From a checkpoint of a small mixture-of-experts model trained on Wikipedia.
Size: 11 layers, width 128, vocabulary 8192.
Training: a variant of SOAP for the experts, 9496 steps.
Below are experts of layer 7 (counted from 0) of a mixture-of-experts language model. Rows are named router (the router's row for the expert), gate (a neuron's input weights, with its number), up (a neuron's input weights, with its number) and show model dimensions 0-127. Each number is 128 + 32 x the weight over its row's rms, rounded and kept within 0 to 255.
Before each expert's rows: "mostly gets" lists some tokens that are sent to it at least half of the time. This comes from a sample of Wikipedia text that the model never trained on.

# expert 1
mostly gets: " any", " these", " various", " different", " cor", " order"
router [108 160 131 105 138  66  89 117  81 111 154 116 117 118 108 118 118 108 147 165 162 111 174 123 147 135 160  55 146  94 175 112 112 116  87 113  94  79 171 114 164 112 109 131 131  91 120 102 102 167 106 148 167  70 170 124 130 145 123 159 144 111  58 157 174 138  87  80  83 109 186 118 118 168 105 140 133 144  99 136 163 124 142 166  81  94  93 102 109 120 130 147 153  80 127 129 132 156 106 137  91  46  75 101 126 168 174  92  86  74 146 150 162 214  84 151  90 103  88 139  96 126 142 140 163  99 161  69]
gate0 [124 132  88 128 146 138 104 123  98 116 149 141 142 141 122  72 144  85 149  68  86 108 175 102  75 178 183 142 137  74 224 130 124 126 106  95 104 113 146 153  75 121 120 149  83 133 147 137 146 140 119 122 171  47 159 106 172 129 146 153 110 125 137 157 162 126 126  84  94 120 135 153  61 193 126 159  98 156 141 149 121  83 130 168  50 124 148 166 143 104 181 111 133 101 136 105 100 132 162 205 144  76 142 114  83 164 156 148 107 128 127 139 158 105 103 143 146 203 107 181  65 113 129 141 120 104 103 139]
up0 [125 126  54 127  99 156 161 157 195 138 128 119 117 153 133  97 166 116 144 129 146  95 167 135 122 143 136 174 186 162 126 120 117  67 133 166 150 129  72  88  98  55 178  85  94 133 179 132 176 159 145  47 150 165 120  60 118 121 110 133 107 189 134 162 120 106 106 121 108 126  86  86 120 146 113 150 107 180  85  86  84 102 136 117 178 115  63 125 137  95 163 128 106 155 142 133  92 111 141 106 142 125 123 139 108 114  96  77 156 152 179 123  66  42 151 107 123 131 128 147  94 110 159 138 188 139 123 142]

# expert 3
mostly gets: "5", " 0", " 3", " ", "4", "2"
router [123 163 121 114 100 115 154 199 115 122  76 185  94 111 145 162 120 103 178 136 142 123 110 119 146 116  92 123 126  63 135  96  85 160 124 160 111 169 139 111 166 111  99 150 168 167 172 125 145 110 188  82 192  79 207 180 146 142 150 157  94 161 138 114 154 139 125 113 100 139 138 123 140 126 139 136 115 108 108  87 178 105 108 134 161 134 145  69  64 112 113 114  65 127 134 121 106  84 100 131 177 100 150 103  86  60 190  92 116  87 115  79  80 181  93  81 121 145 140 187 148 151 154 100 156 122  99 110]
gate49 [120 153 218 161 125 143 149 146 104  69  82 133 162  85 104 122 152 156 124  80  92 150 121  43  95 171 156 155 136 114 139 137 179 137  99 108 128 140 168  81  91  68  71 180 115  84 135 174 102 120 140 140 154 113 121 161 132 157 115 139 124 105 133 127 157 132 197 146 164 142 131  63 161 140  56 125  49 168 113  59  98 117 111 148 124  91  83 141  88 107 174 152 142 114  61 132  64  97 133 104 128 131 117  93 124  97 154 173 151 126  96 135 138 128 106 114 141 151 132  97 110 166 118  94 134 129 100 152]
up49 [141 124 181 199 113 138 115 146 101 155  84 140 132 126 121 100 126 110 121  88  86 203  98  94 146 150  66  92 100 165 121 155 136 189 130 122 193 143 136 109  94 137 108 153 123 118  96 162 131  82  89 104 104 128  58 198 122 151 107 151 104 171  93  73 106 206 108 137 122  88 114 147  66 115 101  60 219 115 131 136 126 120 117  98 183 123 115 151 139 137 129 130 132  89 162 111 144 126 144 162  70 106 130 119 130 170 118  90 118 154 169 136 102 113 117 143 106 105 122  92 162  94  77 149 129  79 165  82]

# expert 2
mostly gets: " Sh", " ==", " Z", " Ar", " K", " Har"
router [142  75 154  64 144 137 159 146  84 156 109  82 120 170 172 104 148 131 127 141  58 127 129 136 124 145 114  74 179 200 152 108 146  91 135 143 135 152 105 134 117 144 203 132 192  98 115 140 124 178 113  84  61 102 118 139 153 119 170 140  73 102 152 137 115 168 119 100 129 138 121 136 220 151 148  68 115  97 130 138 148 161 126 132  83 102 152 166 117  74 161 108 136 117 124 108 130  95 102 121  87 152 134 203 104 101 110  79  99 183  90 108 116 118 186 148 131 152 128  90 148  94 183 149 146 169  88 110]
gate25 [121 141 134 100 121 156 110 148 138 104 136  92 110  91 143 139 155 113  59 162  99 105 119 148 133 170 116  77 104 127 133 174 238  89 168 168 151 125 173 147 130 143 124 140 146  82  90 167 125 122 128 150 117 120 111  98 111 152 138  99 120 109 154 140 100 124  91 155 179 154 152 121 206 152 135  65  91  75 144 150 118 126 116  69 157 111 146 125 203 150 178 142 118  60  77 141  72  90 132 174 160  85 104 120  95 103 185 163  80 177 115 156 121 148 123 158 148 101 115 110  95  95 134 145 123 158 191 164]
up25 [142 102 143 111 131  94 120 148 111 116 138 127 196 158 127 126  93  96 101 133 122 113 138 157 153 204 172 146  99 160 153  79  85  96 122 127 128 151 102  55 115 121  75 108  77 152 122 127 153  97  90 109 161 140  94 133  91 132 129 144 151 113 133 162 136  74 179 135 129 145 129  81  93 129 184 159 190 128 132 124 125 102 125 139 237  38 139 183 129 174 139 172 138 155  53 168  98 157 112 150  84  86 138 162  82  97 130 162  99 129 137 108 105 125 101 130  99 146  95 105  92 142 154 188 100 140 165 123]

# expert 0
mostly gets: " C", " L", " P", " N", " V", " D"
router [ 98 122 132 166 128 100  88 153 193  90 148 103 138  93 136 160 124 112 142 104 112 168  67 119 145 154 144 226 111 157 109 176  98 146 158 105 124 140 154 116 102 138  86  92  97 154 146  91 162  77 121 157  85 159 124 153  97 125 165  95 119 133 130 129  84  68 130 142 127 130 133 113  94 119 139 147 178 116 113 135  87  80  90  82 180 133 110 124 211 219 147 110 158 156 126 101 167 167 140 149 148 171 131 123 188  94 171 159 165 108 196 154 171 130  74 123 109 147 127 118 137 147  80 139  76  97 148 113]
gate17 [ 95  71  52 130 134 138  91  92 202 105 117 143 103 135 107 166  80 127 100 162 120  94 141 111 136 121  81 152  48 113  97 152 158 102 159  97 152 126 146 107 126  72 103 119 120  99 114 100 102 115 100  99 106 156 124 123 106 136 121  67 107 114 103 176  55 129 143 152 174 141 126 107 146 126 125 104  84  90 113 132  94  79  86  99 135  95 130 110 191 162 141  88 136 104 197 148 108  94 110 159 137 111  92 104 133 183 169 149 141  91 131 178 156 149 127 135  77 121 186 126 153  80 102  83  66 125 199 134]
up17 [206  98  88 101 107 123 169 101 113 153 140 121 119 173 137 141 121 188 100  93 122 137 107 169 136 111 132 144 168 137 169 112  87  47  91 146 145 120 195 126  53  88 124  96 133 123 181 126 137 139 115 132 119 113  77 105 102  89  77 161 114 117 168 117 115 143 137 145 122 138 181  51  79 152 161  71  97 133  97 170 125 163  71 163  77 112 110  84 140 140 139 113 136 120 143 134 102 157 154 134 158  73 142 146 139 137  74 165 107 152  99 118  71 171 169 160 104  95 169 115 143 170  67 161 148 150 162 132]